From a checkpoint of a small mixture-of-experts model trained on Wikipedia.
Size: width 160, vocabulary 3903, 37.5M parameters.
Experts: 64 GELU neurons an expert, a softmax router.
Training: a variant of Adam for the experts, 350M tokens, 5346 steps.
Below are experts of layer 3 (counted from 0) of a mixture-of-experts language model. Rows are named router (the router's row for the expert), down (a neuron's output weights, with its number) and show model dimensions 0-159. Each number is 128 + 24 x the weight over its row's rms, rounded and kept within 0 to 255. Numbers have three digits each.
Before each expert's rows: a language model's description of what the expert responds to; "raises" lists some tokens whose logits its average output raises strongly, later layers aside. This comes from a sample of Wikipedia text that the model never trained on.

# expert 53
Word-initial capital or lowercase F, also B, G, H, W, starting names and words, e.g. Front, Felici, Folland, Bus, harmonica.
raises: "at", "res", "ree", "ar"
router:094104122141148172152149135146092143178133149092133108143140140078157121118111103153158120162155137147075104149149078117145144119108114093109126123178149129123127159127116104100119135129099114107091128159150158142149173156139102104130103141086104106124167148091090144132128130162109106107138091145116104118107143136102136106152143154134116098167128103173146158119136139139154154176127113132128134157153094096131118104150137142108087094078105146152128147169156159151124114096110136
down1:135124147114114109096128108129090128109106108125117136107179134083141073128090117140124144149124114161124158102135086108116168137132107109121095152174113116151154134095175115100167144168090146144102129093121095132134152095138107106140116126098112145150178149109119157134130158125071139147117122149147087132059113103144142115118131136103139121158121169155126147118126115141149138119127140122173102127133112082163134111130140177132160082121113134173159177147145101135135161106122124
down2:112140100143087123090139111114113127149137110114146117170144112118180126155102060148143127138147157125121134125148150140128111136093081127125096154156096063120110096095116131101110125094124107152154101167114140179113149181132117099140096138157106151152113174180137145102145129118163128101133122132150096132138133104107123117090141132118111151086125184182118124154113142137087141155077118112108141151152139121121103116143102138129130098131154133127118167171144108131151134131139161
down3:099153105188135163167139091134135121094137159140112149118103149098115141156170102128130090134151121166113181194129104099112116139172120132151134171119134170088145111123155115099151129133152115120119152133103118159129121133111142154132144135116139131078123083112102129116167153153166143140157111146120157153130119118127078133139095135144148163126160134087141097157121108109156127096125128085106081147123112136116162111121097097132140079096104102131113126108107156110126081138114137
down4:105146130125147147135119162100103137084155127094163089106142150132070145122109151128116123095112147139065129115163117128149162134157120126106144142110130116144149098169122133120153149108129138138128117161151142129118101086087119116089100134144107143168106099178147171136115122122181155111155096080153095146126112153113136111141141134088109120127141107131115071092142130130110096090139153134155125134090152139134144152135150101146165110126180152128078112185153110109131148149136125
down5:155146125112146072132112133140151116082120152117186130118134090142106098106149150128138152127080133161112136119109150178145140142103137143174210144139106124100121130120141129103166090096126133125099134108135152137099079133142146118131122141131122119127088127122136149136106155158153115149086122075101135149119115103130105118120091154135111128089149125144122136155134097155119161134110143115167120151110139165091146136162098126167135108157108098127108089070107149106140108185119130
down6:102099160140090152173138119186096135136122112100129097106147119118123159132110142139104112154144135128102107113103087104172173189140113146126122136126102165134163156139084128131102122151090124138121121154127123112174110141132104114127115146122125122087144106123098164095129119139165131090154131185104141103127122142115112111111124164132087047140161140082114121151112134158152179146125132139139146136131116125137109101106140155133117142092163118105105200125129146118152129127113120
down7:164164209124130103087130129166178145120100105093095130115134119126111123156139120115105122130128131081181115104140124153110153123169098143147164137108089159114117130123143152080136141163116136105100096132102090129127110110150122103156129155120146133117103117144157148107098179135149123164109143137138140114150097098146108122130123131082146137119151122134121112164127133167135161128112137131101128171103140115120105105111117147114160167154122160115080135132113120070125144096174077
down8:122122138106139150165139145098106151106125130123109160087140129127106099149061119132136132159154140120092161090148162157146115137078138119152124105117158140174131134119152139139114095141154104127142095087197121100116139068160142126148096127145158165142100146124115146147114114115167101124105106131152159151144111126155118141130115127127160128172161146132127148131101143118136085103129104151128113118109123124111117142130102096165123075145104126157154064098154116091129097117091166
down9:109147112105130137176093126076143126162099146149122150116130118087181084131139106149129113111117103132124147111129065107131129140130100154113103119139117093158139140125153136078125094121153131149155095108101106144138161149121155157163161153115108115144136138104103117088160127145132082113130104128135148079146188117144119115158110092139102123120168126140099158138138143123121136149150120115163159139122107155126111112137164094116178101166153113154113150163129136094184163118113102
down10:132103140090156082103125121158148105159116131147122137121112118133136103091146150114101164121132093097140157115127161121126165129060166150185135111094133141143158087136118127121160072170134137121145097152122135139147096120152148117114120121125100109120119111139125163108127142103158121138125143141165139141126143112132142152105130141131070116159115096148135109149124156102128146152155124146147116116116116094091146133111158134057111094200140124147107099088107173139092161113137095
down11:080156137157142094143123144131167170110139149163109090146160151135135123192144163159105136059110121072124093128139142137112112122151179115141101111152180104147130131118120147110120125137131115120114126098127188116124127115122152134105115184130107136115147126085152148151137165111088104101119124146147144133104137090125111104082092113149172134111124145128140158090117132136104163141113154132117146105134102156091157130087140140131093129149139115108118095119099117108156114116142167
down12:156125214108133113109142123114151178113111111076126138153128115172094125110144161106109137167117126111109074120131166114107130164126096134148174138137118134140140070119112137090177106143108177116119137114099128155134095123117131136141163185118152142142115123116121157134131167096095135135117096112141111142121123126124094114115118131140125135095124133122125109154117199084145123147161124103142126114122169089159164119164121104154125123102138098145114129105116154077108111131131120
down13:166124122159160085107106122121134133130139134158093100132115127096108131152095158103128143148124134113136136127146060132084146110159110099107090138167139134154138106122191126084145078127105149127070116131174110139127143135158135130095111134103126136139160131124098170119161148130104172090136133146115111126102190107154107133114132099113143074154152154125137143125145124121138149121139122121097133137176114088176141124099106136108133142127180136141127111133105118180142139092155142
down14:145133173111084157135129116132113109124131152164121088138154129102106122114130107131108125114130153165102149106169101124136147103164125115099106128162177124144160137118144107115138138126159127133112124122170129108107153194118133105087126145083108106094139127119123133087124125107134093094191092141116125105154157108110125127172108156140155109151136093134118136096148155115121137115152102099129113157174148105156124076119130151128136124060151119102167118193118137153141112131163158
down15:102095095137124136134100157135143114157105131150122118106153119137115150142112133135157118159147114101106133093147115149151136092147112137112134129149129124105099134116118137109159096117126146184101097148162122109142111105097157101088118134118112175123128121170162103172145139102099144125132123138150137133093120105109099169111170172166157096119198153131140109114132125140107187119130145134076096131081145067103147152098152142110143134137186153130119126093127115148119097111141089
down16:118123127122099150131163079137168124126105126152106134131121113153177101123166130136110130137091111084113125188130131118113126121176092117127102130138127127135105120151146123121129112120117122113136130165141143072120150153130125136107105092144140110087139126104126095118166134159159124117137086157154133124096129170101112126221118162139107139139143132124127164185118091074153150123109141125106122139085154065135168109128131173120166150102153114113107140124125126163115106114143110
down17:115123147156128121119124103128117114157172126100094111122123146119111111112126118097173161123136118144121133070119108122159190126142108125125123129128134137155128105101074077113134139131134132116099133157104135109140138115118125121164083135124193115117141140116087117147117128101151126100154157168135176168149132060113147154137096091161136119108152145145144116130130166117120138090140167164121136153138156129175119090083158130092107113120168112078149122093150152162121146130159117
down18:131083128131096114142113124097164153143140143111130155125153139156101141155093147128148109096058100138106095105150115111105151142145166162124138126092138159094109152092109134118130128111119099145117114126151156165130162157107145131134106160169121079144102129149156118117135116081121130079122132146154116119170099118146147130107093113110133085076172122104137096153148148134120133118150110130166168155154139131116126151139173101142127101116136146139145114130139157105166099051135110
down19:120111086162122107177177129111140158121133191120106148135113056109091129095158123133202118114101112104141116101082122141105120158118148100157139126090114141133090149114112126118126117100141098112118165111104110120137119140132139132121141126135138153116163187164127126147154137148137147142094070112131116115142092093140105158104113112100128174144139133132130112152110145113121133157181116118147113138113127145154110098151124128184154146122128135086159123098141109127179103125121135
down20:145092119133111142099119120187086131138130144123114142074118121126161123142126120107124096138142093184142188130096110137122124127110094069107106149203073122119117118153124131148096145125112159105108109143116150124125113149141131134128107129129109113122159155140113129145070167131088124122138170153117135162104145115141130156121167144100143124152113129161081174159118100145099146113109105171136162140124131121077111090129143139130156121106141153096126131132127151091132154121121173
down21:110136134113150124169132096106156133104197159107119088144149142190104168158116107152113181123141132131096121162171074143151127146135103117119123071152126181130113139126148138150158151120150135140112110135140164109127132099095142153065114133132098103143135094101146089177145106143131124105111142109108161120124146122135125131124099131110168115111145100102125105103130093109124137112162112100096156100172121098140137133102137161141125154128143186109112135126091105111126135125119143
down22:135143160144104146142120155117115161104164159135082083132163121106094116141111140133122129121099149093121103063115163159097174151107127094138149110104074143139123146114089205107129127136124091156138156140122131104098131134138109137107126141159148122137136097144152132146058164132179139126100143121151123090120110146117136113132153111089122150121139132123122114134115136109150099118145113151141140169071141092137167129148143121130153121175153110142144110091110129082126093141125131
down23:152108106161135151171132112140114132138099163186124077158153122123143098108094147136089127143147188134154141118139086108110083099135097143127112126159139132131125152137125137159117140110090121138120144135104089129102144176092109116095159121138112118108185129125105121096142141134133119115132160160139106108087118148145101093169142145193146110120151134128146193141114090123120188098142104112139115133149121121107113130081128126132135158119118144124140130175106122149133114070123130
down24:144110144099122114091127109175143108116169110112112120143140118099083130115125091103134160127135126147138147115119077131081154081149089144094091133148128075120170090117153120099161152112147127091086116112142137138112122172145136088102116155123155137162122119152093130152102137123133133162154095141114151120112127108150150143142138157127168123140155101105095144130121172120118121147126111140169167150173127108173097095098119131165142117062121136142127132164142137177151123134121116
down25:148130150136112138138127132157111157089135107087148100127133128105084094140157130113073135100161074116142134104078173135156153135133112115119122162132080146138140136153155119160112164118123118152123147177120137080108122133154126072125089117144162157134153131129116107120107168113136172158136146131141169122100145099122134180113111130118112145089145131155138144105108103133119162141180138134103127122101153109155106091120166102115155088105126115146104170111117124139115138140133068
down26:131149104153091117121115107130118096163123146124142093167090133106135129077129093154129141138180147115114140116157113153115118129137104164114110137128093092122161134135128105087107168090138094149142123122159130106139159193129153122113104138132120134122145117148109164114120125120090121058172118168122117152154147092122150135155139093089127145122126086166153146134130165162124107127097116148125174139171135162120112078100092138114106133089151140153126144174089145155132126139131127
down27:089131132098141117139132130131126145073126150098189124126177149126107106135135140113161140125092161126112110143069138132124117157128144143168129147096163115182128168109141082142180131108145127105130114128122123158132110134102108127150119151132131106161143113151109106116164130101169110134147105151165122183167103158089106092161085139138115093154119120122125115102154105137128121091122141161153094111120119137180102116133098105149178140134092113095126105096108131088126124155114133

# expert 49
The y starting yards in American football stats, such as 44 yards, and country or place names like India, England, Texas.
raises: " ==", " classification", " ==="
router:126123109166127167120082151102136129105159143082108087147121123145158122125129127128144180148144100146141133131128143120150165134128108156126106081129133100136136158108109132072105113128140116108141164117144083123153161167164169119118143149097132161103181079135138091125127158109136088109145097085140083103104128167114097097126141161150119091089136109166110126154155172162180130125118094108140120143142142116132126158124130117148122123097131142127113142142157142125115086149080138
down1:114146141152143100099139161157102121162118111128089100113142117142117159131143167092107160170106119131113112147135104166113098128152169052120168078152147114125136131139130079140149108100163116127119143108123117114145098118109136161117113179142130145128114126110105106105119152085122142158140125116113135121163109071077104121125117147126171158185127112144123164093152069149152122090131149091092165168114135126144123149146140103106153143092128138125122123123104161132128144119130143
down2:141124143126046143129135109123169149114166106122119143132133121114152146108132143148072118127118142135143098114136139120117156101154158152146149080168145140143156110133148096185103154109138145101128140099109123108107111106132121125095114128096149115126163112144094120119125090122110155132136182104172094118105140081114090134142115129104100110125132102097098165128115149139168143131146164175110114179140107097166099126115137156150149110114152129098158166156161134082091145137144117
down3:097135146171132135161128141154132110130160159130147153136154096152078154114127130142121106113085077132130113127124112140150093133177111096134111118150115110090164103152153137179136152128137106102097149106141131098125117108120098144116076108113126129134113127090141086142129107182126108125126107111126121138115134179121074143113113144134116144095148101159136129140143151128086150204133119133102143136165100094172125063142120147100119157147178113127137131128136129124107120176160127
down4:113123124136143147134155098132148095133121113132138174123137158119115134109115150081127106142138124104123114111158184126102107149129093118135141119106113144151132135176163130105131090175158154135117106123105099106102115128120120136113127130139157162119136119184101134123182150116146141086127120146109084107161104155072170128120118143156121145149087174138138127119095108123114143129078153152147112164098146159186058152124114147103149150102108143113108089134099075125127132102123143
down5:136176149153121101107108159139115122131114098141151107154141125157112124137156150096102145111104148117064148107155134137108155118110116173124081150142156112129100086112170132160108103138146118092137135113154132140128124077102103125133101128105152163128206151153132157096116124096130080124139127151118152161090110087105112073160137117150120068150146182157130167126146144117142129123152147120157126152129137120137116140112136120109121158114108087116082152143121157106130108125129130
down6:107124122115107135170091161128146140078112123137132123113149109146104082104094113153127139136113146087128088103153153137104130162162080131103125076162120108129126138140156149132158135098119089147098133169142133158107129101072101136146131174129130140126121166131153155110149152149152105181131152147112083147090133143151126127136106110105118108077134144140131129163155163133138094145133113136153107125080147083100096140131174173130170083150111136126133134136127117122112086125148149
down7:154115105083100132138084103086126139113135172130100104120124113119136159196077150171116110109141082191103124134130135124135147154126131101097150098162164137133124149118106150102122097139123112120123105157132150116144148153137124104110188105112146158110158085109133114132120148126160102143134126137145140116133121120149132073121180131120118073147130128148134112124159114138163118096115164131124141154146181141121119092150134116132167134097099116135117112163147125146083120126099183
down8:135103119158130138104097105123105119120149133140159105130165105101109144141146154097119148169099096121113125112129070127147100095135133161162115159109149118093148111125105093133145097082132134104136115141140155126101135162123136118156094118081127171178140109140141138158115121122098129138100128080148090140141109121140082160156118120144122149113116145166121129124151107109126153195143101160164170106153139149124096126112135154102122117135162121118128141120095111171082075179167118
down9:110122118115115138093113072108067128098112146115130126134107121167159156149108132158124136100128108188106179166111128134146119147071147128086136091132134176133130140118117115109125109087117128143156109140135119126114098137095132140118129131109150167136166124145103150130110161132169111149129124100133128141092154122141155123133164163143125115144138128106092088132122082154149133130131170102133080145145196138103199154160130119128121108145123130156095135147134126117097106129080158
down10:117153094156117159099167131080103122144148132118118105098150141138101112130121178116144168142127106118146155154088112146142141121183107148104142126127123190139119135108130152137125119107095084124112129155145148094114122109125097126163117126099132125090118105128101063175121102112157095100137101135144089132162079144117134144132107165162111136150116094130144103128119122100149157128131102156148193128125145127168157135158119124123137152107163091081136129111109121129130099177158156
down11:175128071105109113157123104119124144124152140126085106146139166162148097139178063096108111127131147163111142130126131154122115098131131083118173139158145082129139083135149182152142137131146155156119110125114136154106132128113119089185143109151127169074107115149151110156106150116109134141088122131108133134133130132125146173133147104139095103117115121097113114116116093129097149117137163146085136116138107105157146102136129068126146130146153116163170165118114127163125117125091133
down12:171113144076128112149104144156137146137123130152129078081153161146115145119145126142119139080101157127142069129098144104090165093138139108171120109137164105155135115123141110131156126142131107130132162091129109167141120101123140125119137139138122156154148125125123124142144132117116130146115110113181125169109132120092120122104105093126152099122088180121165106122157130135113119107159203141121176153134133105143125111106070128122122142164128151136147153100080136095128083123139076
down13:128174150152090121145092137115133168126120153111089133100135108117125138102111143085068178134129056179146116098142166138135141159106135100118125081143141150102110158159137070131103152122104117128145107118113120097116133116110130138134103103144137071112145137110167098148137156155122122115122108137120115121104138158117084079120119152133123115176149117114171117124125123144142140156109113158129162110160139125147131151192105134098121144143133114116164146121173086142134133162126131
down14:127108121157141143118186140107118134084099155086117109100097133117122128095145151128103117124142085125149129121124065171121110162125149112140087133114159129099152153150103113101088119144093139095154157099160067147083152145145121164123106173155124159096154121111133085122125145128128137147108142054104118108111128140158140119131148124149113125108138098152151105149167128137128141150099145138154143162150131112157123127183123137111088121152155145127137110160108152140126164088105135
down15:098121126157118115114111124108154139107126135125129171167131135160088146127148122134150148130150131066095099113151143137102117110167102122147100123132096101141097176131166088158099163102138158111125144123113152103165135152112135114101138168154139123096119126108105136121127133107144161079129153113140158111199120151107126124121093135122109128137102120122108116140104148097130127134108106116139133117103121158119168128190164140142116132089190188138106174117148097071109113125102129
down16:120148116169111134110120138100134118112113071106150084105131159128085149165141174146155153125108116080122151136168112126136147149129132147149093144143089123110133120142089089163132160106151154127119135137101079084142143121117132098119115168115126127148161099126159159146124104115117144128119150086114117096165104135125132124121135136096117129115145118152114106138160103085123163112125097131058129154140145137160157101180159134130144188168123102154110143155176103123109131148110110
down17:160120130101140120156132114135141139127129134159106150102120144136126088125162144101129138132123164134149132156132157158132149096133140125143091137123127140140131110141125093097118131101143097142090173132115127130110146085138157118147143175123120162163061092116116157136138092147133135134127103103160110124093108118132120145099137150136076124127096114094111149132155093132133125168114143128153166192084088117072131101092099156174139168169142142181122158108084093113108153149115135
down18:150098178143129131152115130121145117100150115130098119121150129119135082128120102129154160144089121161124093174107109156148104132145115158132140125173138149152113130135132133121088110125143115092131126123146139116153147160072093189109130167128138093156115112111136142123124153088125076115137102102143093131132115123112133131142094136161172096134083108152111143157113155130137172151126156137107116147120113131125137108133186126122122087169137111128140131148150055136100139109124046
down19:097115136156110141111062141135111092136121115137117123131155123127120157133131145147144128167158077113197114092128067136120124107126135108134133134135138158071135143124125157128123084103125125091139160118135157099108080100143128146144154112109148107097190115118172089190138152150156144103176089108144133120121140103137099151142129103111121115157105142118090170118117080162128128158108142156121155131143103116146102112149120142130145147132121107134140130148108088129137165167146141
down20:088161145114111122127148080115123170122144148165118147105168140127146077126131107144153139129161128106137098047127169143084160115106112116136146097157178127134111161150120126114156142118164143117128099102132143142122110121113124136065141090143122130107114126105136139107108110129141131141133111133099101170127154120138141124141145129092111123157086127117145119144125127168172094099118143138150125120144080172136095128079125183115142090088111147143113144158151140176143108106161133
down21:113158120178112164096098103145086107132123096114112087104126133132099146149134129100142166111105119092143105127159117132145099140129110147149128117132120108108117182146115131142097130128108156120172153127132090121123102100139145093116141138123139085093149093095161130117099144123123137111141165106113144124177141143123124140091161126138121120100138118161129123127128145114121124139166104165150115091196139095156151154160128096150123166165139194157145171154112084100141099110113085
down22:164136085113093117152140120126168110103123139108114120144124113170129118100114118133138142136109128165129092158094100141127118040143123117143132102134139127094153130155128101138146183087129104126103199133132146128097157155138106138174129154145130118136129150100123114140177125139122099098112092128119170132120114159124129134138092100115146099116114097107071138159148138102148120164127096121103129149164119120178123136151115144139150137160172093128139196085114106128144128140120118
down23:148137069101111133147117138138132143131182132108137100118147150100117133137133141141092118116142071170144118110086138108104149124122132162107145090139146138145143114132127131112156103098169113102169124116142107131118154177118112095080118118155090132121118080117125105158118125090147109150185102134128124138114126105148128122097121189148135089157080147106139101166137138172149113134147101130156108144189172149127136109126107113104115132118133158122139132160172121128104100145089169
down24:157142144179101182126146104102107129139138117145144114137157168092129160141141137124088080130132129170118132136123132149154133106108142135111114127118158129123136134139132145129087103139128069091143104125144117144104168132112114146104136131127125142150084155141146098105166116150105087100147141133141093084132131157118132134140116144116104122132105145126160129144132161071100153171155141133108137174142111117149159123142117147103133149135153080136044155116103082094126164132081088
down25:119138138154175093089123116182135127102141108139113110105143160116114155147068119157097132148117176110131128147115110164159073122087108148144128136153144121130112136116127096097118068155178130129127157095156139157090138160122155123147155119153109124125158113155150132170109126100149115120095125091132098117130143126091109090128133151121074122155094119132122141171122145141146176136115129140088107133121131151082126112099122107110123125172131145123157148163143126169103150094094106
down26:105126121136173134134154106141123111141157134101123140153125161163082130176107143107136130110165090132143140175125101087122084127131118142127109113124124136145137136162133101108162123116125148096145136127156119135143097150091100125073116131109121099112135067116123119125088148121166150121150101128090160088179060129158132129107157148156125175150128113130142105159125124127155134085131107093103119128125127181177159114114120151146160122120158150136116105163126111086104121110093163
down27:137144142106124101109091118116147145114111122140108164115149129098148115110151129148144125123128125159163122117126145173112128162139104105133097104165119101173170113131084135128098172119173123132114145151170074156158096144146114151107121145159101150126111137109158132131085096060125107149134115130134115101107123106127123116052136147109096092169150181124142099153149160125149171120154124084142111165117100153129127117139122148114124103149141141122104077146171145134122113154125151

# expert 22
Opening parenthesis or quote before dates, abbreviations or glosses, such as (1641, (BVMI), (pen.), plus blank table cells.
raises: "Q", "The", "X", "pen"
router:165101119062138166175115143086097148096164111113110119134113106108126127151154130142134143128158117129144148171116124085140153111130103132134134093152111121108127156125110115120177145122112137106116163109119115106141177128112109103141119172115152172102128109102098106106089120113181121174128161133151086119093164113141128118162124133135169112094111097135119113081116155153143114136156102172122106120120115083120130136155074137112117119092127133124131171147136134146124125187159141
down1:116152142145160101167125090145065104109132120159117138135116148153137120147134137131111167087089098097145141135116108089089126056132146095096134140127118090125146119108161127121161133145151119136141165172127114161172123125132097125136135122127154149115155149136076133124129081104134168093142175169119100132107114118161119081124130146142148130142153110138157132114123098120105107099132105148156110125112134091077143195122094162136116149128138114135122116138139142140175151137139168
down2:102119173115108119117123105119098158109096163143118124111130126118117126103131092122171105106126119146126126152130119153081115119069167092125120108119139152130135116134150142137130127182093124081107113153131137140164137110113105076139145102178151106175142146132152104116126090131148110050117114164129128124100158126116116143101113115144125133144188141139151124184141127152128148135154172096106167145172119148093126112100112157103131116126140158125103130173153106136155154126107083
down3:112138125145144115139088173114083101089166085143119148131155117130164155146139082177117140139142146113139139119126124095109131102124109129094109165109133108134139127074128129141144153133162150129093129103154174134124145127113130079103087179110103137143109164149122085149139072114145142110139141117121088140074150138159147091133191090136113128120158131176111109131101151131103103111133148155192124108147164120097139140120126126128081131130132123114121139163132150107120112134146136
down4:128164121094150123120163128115131131110090115122103105109115107172121146155120106157129112144121141142144118136091170139087121107143138092136099127150166172109117126121087152159128121043118112154131166107124102133170121134128137105135113176133128137127156134125164126149114159131158107141133124142127152126150128096085058169098157156110151098129154129144123099104109165122134094151125098145112152149106147101096124114165155136148121085140136134109138157135121139058131138155156083
down5:093117150136142127160149108134066116118172123090121152149162158127099102118133105110123093111155137128115146172120128109119139179110088137085149102136158112126091067156151047118140126146119107153112145133153146115128126125125142146134124161098126163149183103133102129116169131156154140171100124115169108130092108129127139081171138137151131123125110127104174138101127109147153100129130112131135156177110106152109144139119151160110126069137151116141120108115111102136133123103153148
down6:148163121131151115077068131109135140090054146132126170154128086147099118129140135116167141126100082136119136126137078157120113123138135148158118136081120161159117140125119169171074118120114109099104122099171143149132145116122140148126152148095135118118078142139113094154100129145130109135104125153122156141103155146098103128116145114136131138121119141148114102122143198166158166164117143080122146138163164114165129158149128116134121127111126128127106128086094110127133174144137111
down7:139128137094120134106124149133094122097124193138131120106072152125138094147146159150087119148124109145102176081137095152179151110101151131157083092120171097162123140072129093109081100126144145144114105130162130153143125138120135106147120144154108140093099178117133133134159157121157118115145101120132163097147128117159115116141131148162143162100172172142159133174142123103103120124116146105141101119133158133138129135116125095124132116136056125127118156103125100150094123139138125
down8:086188084109072126140125133102129144123103124157119113141129141132148096155137108105117172144134116099134130145142168116164130130087116151097140120131116095109134169108125103171153132146124122116104107112124148141159103129127193121155136119148164122128112101103120122129105115124125123108118124155129105118167129167098105179118184119099098166130159143127124139147131129117114122140102095176140083102133090141096163156124082130117128126155123194133143109124090180175116106119139130
down9:142145103137135165151110136129137110152131113105130091137151120141126110107150141156100113109104119125144121122150149160117150123125160128180139118169134156129154155090134157100116107145115127094092094133129122133133097101107148113086109104148155098135133116144112065143088149131188129102165072110140153093183096154117119167134111122113137176121138127116120130125129159110102184171171123104133133127132086149141083115127146126159115132124156123135115069136153120107083156148106090
down10:145085094111109149136119124127183133136138128153132130151139162151144121146173141083140144096111112146121124113116152093122122153157151110113130120155133102134120139125110139123136125099138147095134119092122085095142102107127148160138122122141149159177114106124090109067147152107118078168174084102130166136113156102139136097102084124105150121131132122136117158089102137162150109173140144136128123103102097135168148161117102134153141111176120113105161107101191121136163114105138084
down11:139154131127124144106134145109151140142104117104121150140143100124115132130148129109143076128141100105111113107123104193137116090168155090109129146155099149156153154094139143139123111115119109106078168136124163185102115110155097139158145153091129160138127105138104087078134128147134121119094116114121172125095134182155107117140141172096135110105145131115098129058107146139141128130141120100156136111174139085127143154182120134123114121180134134134137102128129111073118162136147149
down12:107117176151092152148092134112140129115123127122169155151120168126121135107141154156110118147079170119113107110158099193136141126132117115133128134133114134096143154083148135124116115152134136095097128112097112088124102095092156118119119145119158138157130105121121109111100119140122097090118131122103120127162128155130124152100100118133110138193173129124133134175127094144112173167126121100162144188163077171126082122086154141166153128119118145145122114139111117130124127110069117
down13:109117102106088139124116090126124138107114110175104180158113142147123123134098124080103137098146144146125061170134149106120171136179155102102105101131148152122128119159140102138110133137113180123120099089087152158126116181106127130114138094143140085120153142118093138113122114144124121126150105101126144145158165136098182144166147143149126093110106161117127121138129118099134147148127132137154145126160150174148152135106069135107116092098106119136127130170126139175113090128128154
down14:123128096110168125147132113096134133150119129115134106132106093117122099109128127121117125135063082123204102158121159137120126135091149120109155157143142150122177133107146121126048090133124115113164132155165129135116111100124136118151129118122116124161147120082124105157165135131128159119112119155165109114138125111122104184109109140109103112124125096148175145140109123127145129159088141119172099141179122147098126097129107191157121094169130142139102158104111141098163136108140139
down15:074142162149153113119143131167127106168095142115137125131125139124115099107109124117118106122155099106063113140156135183111124122108137116151119132130111124148159164122155142152105095141115139139125128179147112139145086133148126141111146122122114107091152133126141072118183123208113146091120122135154183115109136123116133132110139127086100125108179098133141111127127102132186149106139165089129112150119155157103081114118148157106154106120106138136083153172137107107122149116116120
down16:083138109141136140150158127141088111166144120117112174149128164111120102170133123148091161158111126126176129095116120115106170096127112110114137100196111093116159138150175153092163116088114159122117165064124109103105145115109112105130117148125153119137124138100131112126138105096157145116171125170127133115157109094106125130135104119145131117100139103143115107135158150108132151154157106128102135117080106104143141107113108139095148159099092152143177157147166129138134178104112131
down17:160151152154121163170116091120127123123126134107176106141132114115120118071122150116154130157092100139124091132158069130060116115130113107182130111159120163143103134120150108120144100160115088113118111110113123125114119126087132124142135156092145103136132130088096114119105107183104072068108133152139128115168161138124122139121150167136113144103119108129171101135136099136145183150139128144135104136168104122131139130154131177149155157139163154138081146119121133103125133114106134
down18:157179132114157163124158112121116177123127163109108154132117120120093129111117167115130131075115113118108116136113121157131124107105180144106122146088152140099139118163107153145098129130132131134144140098136125085090090116127145168092155147171100110111118138171105114152147150113068132115115156157106161121150106081088131115117128121139119157185106089122118133119134113170117116113137122116111123099145159147110123104161105089129102126129135138114159152161192120094099175159126122
down19:152152128150170144112146127125135107094125095118105117086066149130125121107110159143141112123156080152123106095119113151155114120114108110114107076089148168157133143145151136132136135096118127134115129122110124114160152140145139057128135149179097141148150134155123206142060119116120134131150134126098143153156106104105146147086146106130145122122158145129106140106120175120153136088119099099120112099124165150114120114177129142117125108163121190125118116158126105114118148105157121
down20:123101098121131108136108164093159150150153129158098131144085154145103137179174124108119124097113124114160141151105129128127135114122160154101087128130112090124087176125100166121142176128125115090142139105148148127116125187132054147120091148165109106137128132143139151124114133110158137134172084133131101188145143071129105120150109146135124120104086127175115093115137148112106118115173123160124153120086134132135147115121151091166125113112133115117133152142111142102117117135167145
down21:133099108149099128126102146120110125110146128147163085140144093132126144097156082108136098099083141136148131167133138145161149124129141119134115133203145123110114139107107151141185161125107163125131131073139124084137173130136144142154100131097156146134132106137118119134106122119179098134127149118132098137111143092106097137088097114133135117104099134163122117139137156126129123144122145140129118153138148063164164093164121135118089133086159138141141124065151179170099145142095139
down22:072161107133174141101104139160158109124167136151128108154129137109157104150120133140095124171098102127158123112103134104116092111168183107156090152114110148121112152129165154127090111142110119110156123092135128126136115145107154130152130097179125081119142118144108108118113152119155130135145142139117097116160115099114088088070099140098096134137166134110147148136137168134132102149139123144088111147099153156108148114136157102131125110164120122130175176191140144113102124116114097
down23:092111160147128107139086170143083125086105147118125086105117125119100130118144160135167129109118109171157107116113122150159146136070121092119109148144107170153118084113123116144107115088136108109145137120168107121098126091112145119139138124155160093140180143140127111126112126079137096090124173154113109125164101140141126177113082112125171134109156131108144156163147122108127131160147149136144132132159159137155090117127168096129116102166131108124117117150161120147083168103145121
down24:141107141125163155136121138152146162100112114133142168150110131130142089110149177112098090134134124123125096130156157133117130122134187114110144137129130120101143094146130131111157153139161125094107052147108070128137099106128155118126136120152132139107151129157106130123114161124136148117129117168088111065124126134090101088142124126092130120132113115130121134128095113139117049104131171099118151123133137130124126156140097159142113129121090164125137098189103150146157168191136133
down25:107146131140158138106161099165081129153107162171118145136113145100114135142115155148149120099187110100071135097159127128124118109098144111129137168097087149128137147129131153162067139123112122130120117128145119132134103084150156092082134150130122136157149160129118092158134105184139149076147134164157114113144112136089149159134148165118088138148144138140140103147130095121161104132094118095103125144150090137102111133151142124142166136116138156087098112125153097121116135110099085
down26:115126107125092105096100120120133110124147103119150097152141116126119140182138101141164114111104151108142152162110125126108087094119113121166127136147116123124145114152097126107134114105124177146163147110138153123150163127152144175082118162091171123134150120114098113170120127101139119139172110099151095097119117170087052108107077173119127149146141103127143107111145134149143087136121132159172139167135116110098139155131110122118148145141114128116206110102129124127106143132150160
down27:170182127127158116131116144123139130067107074112122119158115135147172128139099187104116091125130122139138082140105160114134102166150129123103148131134078117135123121146111139139118118153131151109115143115120130164097151157138119137169105135122125074131139141131119105137151137114077127102117097126090164128170152080123155116164178154122120135143136144120091119112140134157130122127104133110070118124103156126169132125156082130127078113101163147071136125150151135150109165149135151